Experts of a small language model.
Experts: 24 experts in each of 9 layers, 2 picks a token, a softmax router, a shared expert of 64 neurons.
Below are experts of layer 6 (counted from 0) of a mixture-of-experts language model. Rows are named router (the router's row for the expert), gate (a neuron's input weights, with its number), up (a neuron's input weights, with its number), down (a neuron's output weights, with its number) and show model dimensions 0-127. Each number is 128 + 24 x the weight over its row's rms, rounded and kept within 0 to 255. Numbers have three digits each.
Before each expert's rows: a language model's description of what the expert responds to; "comes after" lists some tokens at least twice as common just before its tokens as in all text. This comes from a sample of Wikipedia text that the model never trained on. Tokens count by the router's weight.

# expert 11
Stem middles before suffixes. Middle pieces of common verb and noun stems before -ed or -ing, like om, am, iss, form, e.g. somewhat, reexamine, performed.
comes after: " m", " p", " s", " c", " P", " D"
router:113147130115117077145101136161119155150115151147138155133111107121116113165101140113148128117109131118122101196113145130159124165122150072134100133149120153137127141164139144130136152106112109096152137115101142086108141106133155139115115118122106154148173094097115125155115135098125090117130118129172188157130150135135145119174104108151170149117133119105061106077175147122087140109144
gate2:114144156118097101139158162142095128087135134131155150114132155097101141158114169118143098125107101146074139174130114172161121121130142154142125148090126093154149122112140102173131119120129098137119101166170138144102088114096155178128130081129162142124083146099163122106100128167150127145097138121135133117103130140156114161141120132146105153155153157110119115154124090142085097167139
up2:101086119113127102116139136151125122168135151179110151122107138135080122155109117137131123119159160199164154154113110118134156149135140141112165169144142134121102162137156086108150107100117117095123094120119173105118111087164138161084145130093101115095124155120154132164147106101121111093134121128118159139107118146174130177119128151143112082120163131107140123136152152175118107137131
down2:157139190125121137127164116169113142114119155147113096171136116135151137079132136163142181115103142117158144141130118141079129120107090127142143119155096139125126132130115104150109154109106136113113166130122113154104127168143126094101149115154118128148160159132111122163110123178111159087112093143154160167123125127181133054153155135125119104105143139113177116094120120105148141099128
gate3:075162082116084109120115105167083183139132128095150094100122104175102101127094135104136116108145145168153141122098115155154142113164136149106126089127107126161140162173108186123138113112163158155127161111119143131144101151149120150112133116158122131128124128149134160122144139128150126099093130113125175149120117122106120108101147153123104098117131105166140156125133181151155095122120
up3:115114084164128185147113115140124128068110125068153167119118128153138141129100123151106131157160159105064082162142183141127157133144111101117149118106117123129128133139115119122124113098137099153113151156101113079117121167127191128134122146145113099128099130160138152138141115143145124154122127163160135127146098112138150130112111115140107143150116149114113141137131122195075156137129
down3:133098134147159129151118125096145124133126104147147128148176146101125158104109131153151124115157111097064144129111168147123124129104122157104141087104145111141079089090145120127128151116171137119078143092175143123125129155126119124135150153110107095152169136128138138080092145104112155135157071115092101136190094125086108123106108131098156119139142106129122133172111098141121125137136
gate4:089139098113101108125109140075164124098124162106122149152144107130137145111100102116121158147098144103120168136139132133120111147119143132093095065125073126125117128152130125112086139119123105178135140121104179118076128138091106100167175138117122136123160125141152127079126100113158109120137115111163140126127139110103157094116128139092107075134121086096125120127109154154134136146185
up4:096112111110117092096171155117132103111086118146161163141099138133111161095112135113135142169104130085090102125108138132168079120132090140124133141145172166166132118095116149156156113131128141161109104139134134149130135151057141144097097127094151120131122140118107148101164113121134119090107141140146127145172112199120105104111126127096151147117120109150166122137139165091126122123148
down4:073091150105142156137156147125157128122132108110108126136152122169139146110181111091139155133136107136170175134141159129104094129119140110124138106138112083150123141120117061135133135131065125121092129148129127161091137119083102092145177141156112102124128136108142146151124136143133133090146140098120108122119133111127085144107132108161058126127158138123083143168112151150151138129160
gate5:126154153141119147154133123109157084132120109130104120090091127126102100141103141116120108156141152155106136129135103120137180149055080148115157132066141122122134086143124099121143150159140137106122168098079119114141133114107150110115121121115117121155136123177114149139150122165139105178128113135149079135149100157135134127117124136143166148084135169121121137085155115086164101095116
up5:124078132158151121090134120099184131144083088126099081130160166118110113113119114095108114121147160142140088116126147152145079077115127140153106124110118112142111164101138156112135099145146120140095090104150124165163146126099097133136113162120137099121106102104119141097151125146138123159130132168107120140102153118111085112120153148085091123124155187136156129132136166167149129130118
down5:149124161105090156136092143081095123147098141163125148116123167115110118112114085098132080103124116130110129101113117125104141162128135101117162127121121121159155087132125069101093118129148130097115115155173097130151128139120108141101096157097132114125156149159130119121177157175129108106167103090141125144090075119098112126103111130137164127115129183124120103152149129087150134111125
gate6:122082176115128107127165102115147138134130091153122111119105104077096090157134122121139150122172152102150147129151075079094163107131131133133123129131123139136169145088170115109117151145140142074132132101150115103122136123152113102134113066100096140109146140109108120098096145123158125132140118128144125155149161157150092141127119122085170103149190151134155122108136134126131168120147
up6:108101155139112165154172124117162136089166117121105126081141117154139122133142156104159106139089142143115113158185143146126121094106122127102128097145103118074186139138147154136147107128110118090127133138159148098122111116132129133109096113151095077141145135186136110127134130133112147131123130152106136127158178108144133122128146110161139099156114170137133088171128098141116149060128
down6:120126122118113139125106133130094103143157149132150125098175143095154116150173104142109128114134096154113147129118175168134149169122104154134123141102101098165137145128127156126118135140109185129122180109076120147122138148097088161145148148117111132126148089140106097079130121156141148121128106128175115127132128173161180077117159089130097144133107115137169137145138083135090128113124
gate7:145186129127131147088088117111139128132137107129126120131119133170130177113123104140124149117145106153164141130088134175146094153071096098133095115135118091145101157117135128104105114166112146105124109119092113103113114129106093108105130146155089069156138099129131121128118171154153150096124126126127087048098121120130164116116132151146128096088137113136146134158122116133113170112148
up7:122078156158116150144150079143113144096133148117135121124156104110148140182144109122130102119153124134124089141064131151117177119164159147116120097129135094132086115106139131133106131127122101094084093176127102125146143113127130136079080134106151150163106137122162125104134111123112127120130102068153133148117116108134117128159100111112090146132124117103177175123156094100130122149157
down7:139134152131107124111149168131157102115153150113110113157131159149078132135108155085118136163091129149123163127153114102136121109135070148158144117139114154123131111093158098154111120181089151153175066139098132087131092119093122103113152152122140072125122103129111126104083123128106111142117129119108129133118125145077103145095134132155144153115133120101135176125144094092110090114126
gate8:079162128080121136147099112145115105143146137112136149148146114088148119110096147110098115116156144097098123163128136146174162133133146140162091110127138129124126107124148150105099168167122106120152140126175138155102113158123153109104139091112158124106152126137177127113182095135128125122138137107103123119177087152110104132094156156119125123169072152095092168147124116120152153092122
up8:106111118123144144146163140129111106170119127113123142101105118163138196103118135116122118135131120144136128103081125136121147101085143125147116116143147114094135161092153137108109125106124141110164125098067136156137138126153163130147091169107108111152090130104124132171119129141163106077132109153099095126085073161105135134083144167092166096139151106162132142147162131119132136135163
down8:130105145160131084118143162102169106099145142085166145121164120104114078164156112140143109135135144106148175177115138143138154127142126145162122112126134138151132085129137083126164142143106098162120071128150134107152142141094125180101123173165118144140179097112120139113136161144128145137116149154139142160084139128159128100131122140115120167136098126133141109089119144122166138092102
gate9:130129174120143116156132108124103125141108121187108103145152099101126120111152102112139127136124126117100087099125119124134179113159155107103117157161142072143130120143132125126158156125110129115125106145105107086146185110146158149093141102123126126115131098134128146101110139119158108101122099129152094121098102164149108173154190107165132114101138162114190170138140113116092167127146
up9:150116100139133146122117141133154070151136125125101096123104116173100136113096116140101141134148137104102128144129137145135110098081086103164122133063149162086153149129127106132119108116120134157139113122122132103144124141081133140139145128171176204131144149133143117107100135134146153135131123131132113081083120149095138131113121144166112148151069095137143108148101158106126140076097
down9:120163111118113139137103129120125110114114110145174155129148106109102114152107138114122152127112089174151085142128095121115161188075132162159132160100090101133091117133122130137120156133137120100140130108092113091150151146132128133112057100136156144114126102148119152116159098137137145150099105123123154171128120136115098147134188128081155100145148147148112101148111140155073139101134
gate10:115122119071065130124133118154134099121110137118115116111150147131092104152135144114095126120153124125189141124130143103113095136108115165098094156114113137157137122096112131120129114109117113087119101097121142144140128106188105162074147110088178124151094154131133092136132091084116107137109129098149139158129163144128149069104077144146097152117135112101138126121156112153129111115154
up10:155119111133135104162108149133125113132145109124160142147125149138129169142102135151097134182114124171138127121152110134098163108072130102115107109094143149105138125102151117120114121118125073122137112096121141148170121124145152134124082132102091109103140145129124109110135089137144151101146133126111111155112156098124158133081150189115094129118139066097132074145144175156175137164152
down10:124097151153138155119137097071129152117112066143088140133149069101102127126126124098183131126120132125158097147108077148193136095155122145138146135140140114119098114111142152109128148159183107174121143139107151094111150125147083116169115077144133120124099149135127126113101158122142101155135154155120110148138160118149131141137123142108131154111159151189135139133134112122139140143140
gate11:173153114110133198124162110120132126128099118131146120163130138135137150122122160138098129115144093145116155118154161174148139096123147109128158152166098116181108140147106117125174116155103119126133088103130119133110153172130097117148172136119111167158125122124166107139131122088140095142096173106129137132120157111122149154115115076129127160158110139140120134195139115083085144140145
up11:145178134075134126145129143085141105107189125115119086132123071130106113132134160104139112121115127105158128129133137147163147110148093118130178112124160092147141088122087181147128120121108127146128132138136119114134128098114120146087143124135111107125130131131122159179130132066126162057125067152108112144131125130123078111100127121144147140145126091126098126132135157095128120133093
down11:143141110144157143113100083138118124146113133123147152062137076135116126153094113132097109105112143138125160117145153136111137114171142089146141124079160126108142092155136100137157087107154147136092083144105126134125117128154172130134103107138169151118144166140158139116127142098142104173170158093129133124130173121133143135097139084077145133145104100102135093145159135143128143079134
gate12:124085131152153106156146096148111086126111131128142139121108119146121151078129112125176167121140092153070153110098106109171133138130139129119075131172133135130166119128092111091124132104136173119137149108133105118107151108113182088117097137102094134119087105137154124105142094091134137113156132130125131138107069115154137154124124150112169149153108113151134157127105104145170167125151
up12:134195160119151121081174141128194136133103134143164112133149146101157096151100107135128134141139147094129083131165144163124155093145152149160110118142182135134138135104126106142075165122147113146088166156161128115143118128153116146119094123142168113148152128121158138105090116142122100136116147143099124136140158137110124128109169131137125162133157147115115130175113115134118097165087
down12:153125131116120164152109102115107135141150151123135154132118139137100149118145114158126136087139142143147135149091158084105150097123131181147095111128125157144117134139134092143150148131137130073081100167140088105164120128097086118100152159129144148146118080123144145096104092100136139190122112098117149101152099176120150146148103101083113142149136104128154119165080128165116127121108

# expert 5
Word-initial capital letters. Single initial letters starting a word, mostly capitals after the, pipes or commas, e.g. R in Rico, W in Women, T in Transport.
comes after: " |", " the", "-", ",", "|", ":"
router:106146096078103113152116154120137097143126123154098120095127168137119112151119149100143121080143123116134101110101160141143167098121083143111134101128138136096112143107138142164105123134103140126122125123088143140172143134136086092122170103136078147121087132119117115104168105131112138155077176133131116105084123134069109102142171142146132145102147170136168109108132104128106170145117
gate6:132127115122112109136114143114117087130098100113115112135141172122098114124158087145147140142111144111107135135099150155158120172112123104136122135150121119099140099118191109120120109135169120126153112135084084153160132148095154115108109152092115116131139166116154118059111073105149145150088109107103104140139129116155128100095116122090117148168150144103163138176128110144120083165163
up6:099153127112136124140139152146156165188116134134118140101121125138127088143100155164088107082133122111116186138129089129144128112115157114127115149107127140076164121124133146147105125164127136134119102159073124110106168116130131094138084144155140148113111123152113143107132070143157148177134140102139119128118094128122180143171153167107130145125110131080152176125120123150090110126105
down6:113088123144190155145128126117142123112135120117161100152122147105108138081148127071124155138119089148138139143123114171103186120115069101156105145188101131135157117167102117131158121129143093129157119153117168116115159136105121084104128146104122121130139130122107122146165113157131103143135099166152124129123111159108113138137139137149120121091114111084172176128187123135129109123139
gate7:137122084125156131128152127124096092093151153120139123137136140165120173144115118108108128112162173127108149091099190158126133101115114151100132122129129107095132145073122135099145122117153133098136137130141146146163171176164141131127135139107082106164170110143191115153141135163124139082112124120105154139129131120135163092110121153129160129157167133183162121128133166157120125146134
up7:121139154101139155122119124137152188148088107152100106079144127108103077121104117161126108165065094182124090135141094124127109137144121118118135121110148117107126120143130119105156119122123165133140136114153117088147166161115160145173118113114112104099121132144109140131110164123111146166119117133150160164108101123143132145121119147097130103116098167122095165116106083170166084137102
down7:130106117100102141142112129127145117120117156110121152124100139122144168127124110148128076108148144169137190135120133110142095130101135144117096146114130128085116119147115102109091075111144120103132127109150161146163145186172146121150138142122139113118139082105137131208123168140123132107148143099120154168135143145154182176120131135110135136177114137147103142134170087112116146092130
gate8:082171150124117156169108148138150190122136147128102124110139145138104110138075158126151133149081145135129162136118144108126142093147121168138173132105115114136141184163116112165117089126124114127088108160117126132135141132141101152149162111088083132132144100123124116160149161149104146125150154122128135135099127117118058130144105136163145157095119113170114131112150074129126139152152
up8:115156104126117109117112096131124157141144132135134154088155107123135154134111101140117171126158143103127176163126121178120067134147138132136125141106112072150143123139135139104152199107126131110181137160164121118093101100144121131092125121160176147095121122171157143144131110147175106148126124132183168111136115134130107145135133163125097105133127102100157136179151113136118113141100
down8:166083193099081106110092073138120124158107124130121089161089116158124121121142121171129139157139147134131103120163097142122115132114099129128157130121138105136153152110153124106141121128143164115086114126101167159117105143141159119112152117111157143125093108121069154110132118082127100084101141086097133144178160160142143118102126123114134130103100153117097158136104124148118141139098
gate9:145108078140092105146135173159117149170150167151113137110115148127123186108132104121123126088148138120109103132089119110118155114134129105120124162126110131153094117149147135148112148133134150169079086140127182087098108164112114112079100120112144128116139128082151126137134105124138152099106141116108100107157114133151119178134153134140120097118141109048121095127135148161141138102126
up9:164148106114130126111132142120100118154142120069117176110134162145091143130081138110137146159143146130086102131110110139169128111125126163127179184135128114111125106126110150113111113097128097102139114125131123161109115150113111113134158140145078180122096120096160154174123121145131162102180117117151130130166105171115102126110117130127139127136085110164125118175108120170168100138149
down9:119132079139138123133126126103119123104183143188120140158136125105142137117101106095117097111120093107125086145122133177165180151144113113134137106125122135089115109138160141110131156150121134119126126120108170092127184149157087128093130150143097096152146135101126133070143132148120115151110108110108096101110110093128110111124137130133083102131123124105175111115174142153089169086126
gate10:105074147100140124146137151157184177116148157128074135101153135100092172151136166145099131135114155143130126122118072143122106126118154097139102092121135114118122133132118121144131123168140118102102111102097119083086171129138094148118141132124120089160154158164099141103140140130137142133136128157110106128140109175186109150166120112150115098088115122087136156124150110109148123133111
up10:116116120144156153099124137134111150142127147088121157099155109121068143139171153126144193110170107129126122128116129150101120165090115105114081172118094092126140079160124132117153127102157107127156103114123163115144130140130160131148117117114145164130141142153104131127102112118151127149111135114086138075093125123176137182171183141155121128115124155136129129165108103152156128128111
down10:079170108117147116118146167121116122118177122110116085116142135123097128151089140109153132121124172144107143161116093113142128119089153130136124110113095117114103122164106175151150180166113087132099120153105127098123143127143158128125134088117124109128109158107159123129142065147142140111122174106130106137123101149104128102119155172160113062131149138113137091106167081123110128124140
gate11:096158107138135178162134125114164115152149144125109124134150122120180069090086126088151135119166124109183103114124139135138139110140131186124112116113102125091153142149158143131128123132051100148175104106111107127139134105107173118122113115145159134136119160162160127160117144144112165153149095121122102092132150114086150135156153131124115154103088109146135111101119117139126122136144
up11:155182129103122108153097107108148157118140134124134118131142128095133134098096110110161111102126112138128112088121096169171127110125130154126134156114168135115109095176057134126142124146123153158163060121110072127158117168170106106162164173127135086126106139124132120121113147121124124153134077115097165126105124146119129104087108131125112140112143131128162128093142127147164130121114
down11:134144130159116113087159116091103153137138150134110162131118133152128130100099157162131105130082133126125110133086135126148147174117075079182139116144102089131095124142116119130090114141134107130115150127111173096093161093142157141142116122098064132103139141117110168123147142110112124142137154077142144075117121093087167088156145145144150117136152098111137129115141105122091109132127
gate12:111076087130106141153108163113153116137125113146139097136095177151202195136114132141134106138161168137130123141125155134109148128115151116108136107124103100114112143091124113131081121126082133117102122136139144151136094143144127084149161106142160162172136120137065093105134105125140108158094157121144121152127106159133124122081132127101115119114129084087113122111140150165109131125128
up12:109140161098110118082120116152114161149129168153184110089122093142119125116118154143132102110127122153149097087137107095146120157099125119136118140148169091139172096117153086099136171137163144078131118077117119115107128097155121165114112139123111071128123148164167171125119164114096117118146107100107124141146128121186128133122103135141119127116099161136108105135127129077127144126134
down12:132123124141104132146080153110153101159100131083115130166118136115145162116106128087116128145121096085140119149131133107163146137139112134125159148101142134106105129139149140115107166159157125182065115126126109167081098157149131134141139140112122138115126121113124127088154151089114129116075145109145118140140140109048161150116123093140115145117158160104138114086107111131109087143080
gate13:108105139125094094150159111093153114147101079144137136131119117120120154125124122149117165130154199095104160135124152123165143153155119141128136122135145116119113062098106144126119144161109120109089162148151145132115115128110153101108136131159118135138069122112164092090126154122129128181141131145177102121131113169062114153131118155143131117104135176142161129135119106121136128156085
up13:145171085082162113113124188128145122127157126100139140135133100128112181126146124150150132120102112141135144157125115111161123137127194117101169157137156123141169101114107107105129173152129194164110082142129099152116130101161120135126108142154129131116139123113178161128143143121133122104130152103146167140093113094110131089106112147128125154167098116131141119147098176129147110104111
down13:095121177114111111156125109124157174138118109127105116108082156143115093143148158168133111107111187154145130125136117128107111174131105106136154109164126122101124170136125143097127142105096137120152131125116116139104091121133105143106128132081140210119103102132101132113160122191145133098160155120100135130150096100087094135123112129172108110121163124092151126129157151125135135158125
gate14:150084122121102124163135083143177116118132098124102093124144171151160110139080115146183090113134155153133126122061165106140131095061105162099117129122131120076107118114136146134128091119120120126142109130124117111124079113109127148088148112121092134151177102106129135099145105128139128130154149132139145155106126126120105102125145149164133128131113097164140163122127150145178142098135
up14:109084146156082126121118132134143126127155120116118062104143111108114121130117111146158086130136155096105136185070128127119094111118125153122093140106158125127095131161125137128144112144127124140176133132175113104117093115121099099135131149135097153145169103105078133127136107166145114128137152108187132121129102165124160101076116114118086122095150154134094127118109114103154142087114
down14:120143170127102125134130105089135121172099138135129125101139098101117128113150125184125111114164129140130148128124162155110158154132132168097130121144121118113132142113150181128185152121174104160170141085137176089151129105142168117122134172140101135079093131074105077104133117111177140124144130181141128128125112143135134166101160143105132135122117123145126152116115105143119165135140
gate15:112125130101087144098155143087124110119137143149090107123127114186154156162129148152135111121139144088122099095140159134124108092171142097121078117083131177119160128122142124152145113107102114120183094137089121121150152140126118101146146142103137152103135133133070095173132128133147132141154111124103132096146162140127149149105158115109125138160136145134128075157145158099116119070137
up15:134106155107148125138113128158133140145079138139098144120111174130090112121111153135115181106155108150146159133141099112165150118111140144095136095159125126082115152131112148136123110102118201149082088134105075173157144105102106092145169108082130157128129138111119101121110136136154109143134095155156083132102123133167109132143077129131105126132105119134153124156132128124092157139105
down15:126125111165126154176095157147179094109136180127128139141128083113139151128132115114141128135135139079135115110124130101132132151132133093135147096122098128149106150141128139111121092144145097112135182090125154089138089100124120176111127151137116126146101158158151128142113155130109172120093112132141174117106097113131143144052068123090133112128091099137148150111112098130104107102139
gate16:129153141144082159179102177069088154135126101117127123129189129102148159126138159144124123079147150109123106149176117147133121105116135167120176128152152143133132164140130100110150084128143112149125108115152149159115090109164102109167112170121108197114148133110156109132134115167148137102156163119134122144155143111132151109118114095122129144137128105111156128133104106144117134097118
up16:117149163136123121144140141158115119126126140119098154132087121123089135141111086102099118134104151137121144140094093160102099163153134145132148167178146135127089126135132118133134182130224175096135151172135120132127139156102153162092134119091125124116143120142087112118100120122125162166156147128103123105102091126155104141111152139113125149173130170111112142136105140117147107138165
down16:148136080092091115139089126107142118130156117117147112136161167147111140102128138096120109057098168123107117141109090122156119158104127158144139141162115098131177161101115143099111109130128168132094115125169108154145103139175121109149128191138134139146134163151121146132137149114117162139137143118099122118088136100144116123099122083146093160138083136170121139094167132143114128113118

# expert 2
Word-final suffixes, years. Closing suffixes of nouns and adjectives like -ation, -ity, -ion, -ance, -ship, plus the 9 in years such as 1948.
comes after: "1", " s", "er", "or", " United", "ill"
router:164112134127145115151124136120104111103148102112106111129158149140149166106118098123114131154190117109164161117123128137138143110135131126124107111120129125142089138088163119124117122141167108158085084121141133189105146153107135118122174104121132130139123138130121138144153137129168093155092145136106173118120137108114139122139075065056180142144150120103141119123098126132119195118144
gate2:131113129106155133115099109178156082142143174126136135138138111106137122116088094102153126140142119125127120143116140128118089138128133132117086100138147128121119126063134095143160157127075130158053137121135151068112106136117129129143142138127101106109163135104126130132154111138141137128111094164085139117166129139131125149138087173129128106108129125127087102121099136109050181128115
up2:121130120118155126127090150129128151109141105106139179107143118136135141129113069121156111183089110106095125079112150106107117096151143099113140139099144126131114171105074129181122144147125124101142120164101122129063116139158163151138130126143112161149116115113123170122109113150128134170131115171131132141104078123156091119100095193130108137138142138118100147123165137130149104145112
down2:097124150090177112122113129107094107159149163108096107116133152104125110115138146128121130080170161126107137145098109122046142133139157148169143106123107109121149101178137123128131154096136149146104092117124088162118165115137109145151177136114143107134133151159172114158116120134113110139135116128082134129155157108096133130121158165123106101137181112152152124116126104125098139162163
gate3:118137135096155101116082132124096148099129127165142117105098127095115108145107112162119174145126140112134121154122127138116136172142131151160116092099131140163154109175128129091135135124129138123137179101150115096145122157092125179106141118147050125134173110177144136141119144122167091151123124110133126097104106112145133113185158099094170131102133134145134094119115105170113150116142
up3:174103192099084098153108147133094147101177081163137109154124127126085151133123111172170135135167091112127152148161185092118131120101173119110115119151109116131102153106139088124108127140151114114123113084169119103120116125131125156145142093105146146088138089154112126137129115143097099104139112117159104104128144154148121122172130102107131145085138137114120128152135131123116111120110
down3:132151121122155103122130094144123103134117099105127158122133134146141162100141110168135141129121140153109073126086130083134106089155126104110136117107120124124151156114105152111130125134153132119086149157109130103134113094132187125152121128145098139138190165107133136103112098158114151138162148142135173098082127122154086081057097129129133130141117087098126164129128162140151171105114
gate4:114121107133108142122099130101117118162100163134122156143129146106111098141127150131130151125144150126090101112104165083106142102084129152110146124149109148156137137115117143192133111102135111124153128117123106160118160109140161140117109143117085122109162133106153081141122093152114092078122127118081118132177140074102118131127093091194114156137144150163086129177140140158148126122134
up4:153144108142136139153124072121154130126141116118088173110137087148063091161132115104120167126152128107115096142115105104089132115128132099116174103161120139143126108176148107092153106130150131134099133117122112133130134153127123137157153141115127100142125131098153116104147111107149154164122110138101170092130158181136126114080116122185090174121143123140132114140087136127088170101129
down4:144121139137146094155139142109120140151154138109158116052144107139138143124128146142107144149110117118161146081109136108093110126133113122172102158079128133120099169128147092130142107141173092127135095140113135111139142101095153135160120138138076112132137136163133158091129136132124144135204104092144138086108119133133129140158108139083158086164146126124175113097131153127090128149153
gate5:125150126142168132115124146116142139140157098104166103168151154128111100127123115197133163104135140100091166132094156126160098102117093160113088111084131141099159150173133135117113140119088105175119122168087101105094150116137107134151121137155110122149097135145105125144124133163152148164130105113165149141113160123075133080111110114139120122110151110159122127137090110103121139110099
up5:126135100136106156119182067122155126103141122135170095139121128106178151115145107117106120116093141138121149111122128112150106105084108198131111121129155113086125141130121109124093154119103142131092108124093096081103178084135111168138140073106148100118121179127122099134133154149104103161147149115145150113115185122128113116133094111145162112131101145122141123141116148132103125119112
down5:108113080102131122127139133143088122155093132061127166081123097121111170125127146127107151117123137148133117103153131115113144138154161108133158121152140136160114068133114136122158107130172143149149100135149144187146111126079151118141111094155137126090159124116118120129113146140131116125131124104121099126132095125188123155116115145157140119197102071125080120142161109102137130127146
gate6:099160119116118135123114081097097116172126134156143120107100130109137144125132144129090127108116147123152113102112134124151156121135134128097132136184129130104126080100161096155133160128125117106150117134114116151151149156119134197140099100106128111141131128159119137103128200137150120121132098131101153120138137138124050099143099093147112139118126195137119143102166136123194131121094
up6:131154104103135105163107131118104160140115175133149133165110147189114130149147095128121135091136121139109131107093102102152153128092133141112110122187152139151137127178135085088117152092133177126116105124135102144126111109090119148147140157127068129108123114130155123117091132151106139103110125152151100098142114129138122089157118141144120168099122187163121135106151163153112140159167
down6:140111133119132120132125157143073113095136143097054126127136127141126130116153113133144135137166108084144131138159161098128126119147162114125123146100121133162110079129102138136126109152151091104104167092135152126128133150125147089184143143145116125157134123095110146158112127161134131079139089132117115085155111168173119157110137164171085098158131166120139127088133098098122147101106
gate7:129139151093161109113145179143158130148134149096136142100149141138148124131135140129120110161134147110110161098095082148111140146084137145196153138114148143153115139090140118129118099129168143086100107134097108144102129175117121106166109119099085105096151122079155110159136145145129169125147087137100103110181117136131130118105131107111151067102154131112137116112145131124121105097160
up7:137103109104134135102163098118153099134100096114129146159104122131142147130144167093185143152129124150084153116130164134147136165124115134112139158172122111107160145149148148086077111127127110145138119093187122148145124125124158149150119140107093120117096134109157194110101089147150169107117118131131079140137188140169144147140152141130110128127142172170132124148129106114130112152116
down7:113158117154180131144155124122126164118174107132127140104185166123134121114111115133120080114140117130086134125112125136118155118092118120112133066098135119130104111130119130148099090151156127112097114148107148137125133139080098112117152144125083162145098110135101133104141137125086135134161140084149134089127092178146113110145137129088123081102078120079167128136132109110102168118156
gate8:123171087152138131124114088127112123176143141140155143115120116101152154146158143113173120126101084106092100138102142175119131145129117131118120152132133172131098131122137126127147124137164109153094109118165095158122110140166127153153097158114116089121126164140106133105143115172155162122138107136124142089123176131178145140105148140114156102084123091123156186172129131157102149088141
up8:151125168105104098114130135112137122150109124102116138119168126144121117108104147143082133157093145155155154082101184147133094142127141158160123137151113129102139097165096126130134145105145176127121119091124093157077135100136144130153164139168096150141128134156091109109114143148146125168143156100138086167100086119094143108161115141130081154146106171109120127101117113129170141147136
down8:127047132119129128149185130132119123145139141127145101140139147138079137148129159143127120088148106103100104104151167120125154142145096111126135119151150114184139156127147114133157143129093108109108163131145163088159179139091074149123124137108151110135143108116130149122141126097144121115115146154149130108102141135109091101148170150154142132168138077138112143156129096130069099110144
gate9:091126106163110144109138142088138133098103133093123175086164103150117124106111106134131134161148131141120094180180155129131154104111085093186145125128114107170131111175127138173123124125136098132152118136118155122107164111123108103145120130158179133124142140137133160115074134128167142104138085154126172129136136147122146128157091076098103108163148126109125140133115100159121134132132
up9:136141109127093089124109160126110136104096133121219133127155126108151119137139138157162120134133184144156130120137133139140111162163159127092156148131110088109128126133127084098135105131146124144122115136083160143123200064108161131123133107137128133125074176118130119147099149111149172122140139144110098126136133117174123146164110120137100119121142144153105151137100121129155094128106
down9:085126125109123118140144163142145115124106085174136144096102165165099160111102100122137059175153128114136139155145117063131121115101114151133129106121134156144177124128098136135150111177119109149081130123131128077159163169133150113163146145098133100153116093122145117157109123119083134132095114156119122125120120148151112103078111119149116154129134113103142139106109164139123149106104
gate10:118120118071148130065110145089130117074113124113149095114120128127132152105148113122112094117087153143117107109117133163131144146144086118102150143097135127112140164087139128097153138095103149058153164134145140124137100080130118087119059163118125127142128127131100140151106105144110133121136150161118153160141149120158151136156153129122092167141128132113132143138101115120156118146186
up10:082156144101096108152125130127136094118135175140162161115096146110137088179131177113133092073153158111133133183111152123076126164124098135146141157149097088126151130147142144167158131116126162102140168160117127119132137161133155134088139111136162135138092139133155104108119118123131109132126129138114103121129113113104116110140140157135112110102176141172158145126114139096121189113139
down10:144141140123120144165139087164141155092170128143114115107111107134149138150151109124134086174137167130168095167098144147123090101130164142122138135092119157155130105182117090165101140102122139165139130149155132110130113088112126152158187142119145101133134135090130119114127156122137089140133136161111121123156136099113146137089108136144089134162143119132128146089130161146139201112145
gate11:157159151100098105110131093124133159136115126121134120149153099158131124144109137104178172097165163174128131136138115106154154153120150119141139122122158089153162146136129079144064151148103134148122117168147129130126092107171129102159138127094084147114122130110146111144117155131145146184120124166112130143131116140123108101148103117145130165103129083089126138095120057131133106141153
up11:160087178117091086164121073066132142110133099150137135156163130133152114132110130112116156124148153148127136133096092078160098141175143132102094118138126138138168093076142139119120151119134142106091165115117102111129163133135096097107156144108162179142157109148108130153127140131124111138162134147159120141125148137156184119126139118145117116096090121097129131151145113139151139110131
down11:135139145133146143101140114129150080160167116100133113122103149171155177124165165100133157108134117144156174129170185173135129137126117127117093104111117118149129128172110124107115106152132102141117085115156098175119100142125096119121145163097128102142118094131165084128142114103089153087161111093114125092116149112152142131168139080120094123079144136140114142133125135145145130118126
gate12:163117146103099193114126162081151179117109114137117120114134136149169136156112100130168147170119153162120141143131110121121144094147148126079170143143122126123124147095159102128147119131140117132097128092136132144087069098134102123145110133083112127130151179135161110165162154118163137148109145146169139085129154146123113149113098104122105105113186136147134117136152104128142110141115
up12:134126155101121133119117183111087133195126158134163152104161121150128153141154141112110092118151116097114103140160078148162129125130173119107138162139123129129090126119167085148117108091153107173169136191146132129090130069155124124130098102155101121123147171116124168132139129135113122148094101119119098122090149128087162117139127133120135101111161130121121113130148152132152130119119
down12:171131133113095084101138114092145184155131130101117134123101109157116127109092063074135145148047143120132153142149139130084104162128113126123135141156123098130120097088126143108123136102137143135147120163146122104116112138126130123146093101148125095123087119124120133103117174123141128123176132116139169137161138101128132154161083103106136152155103065114120147150121134155135113129140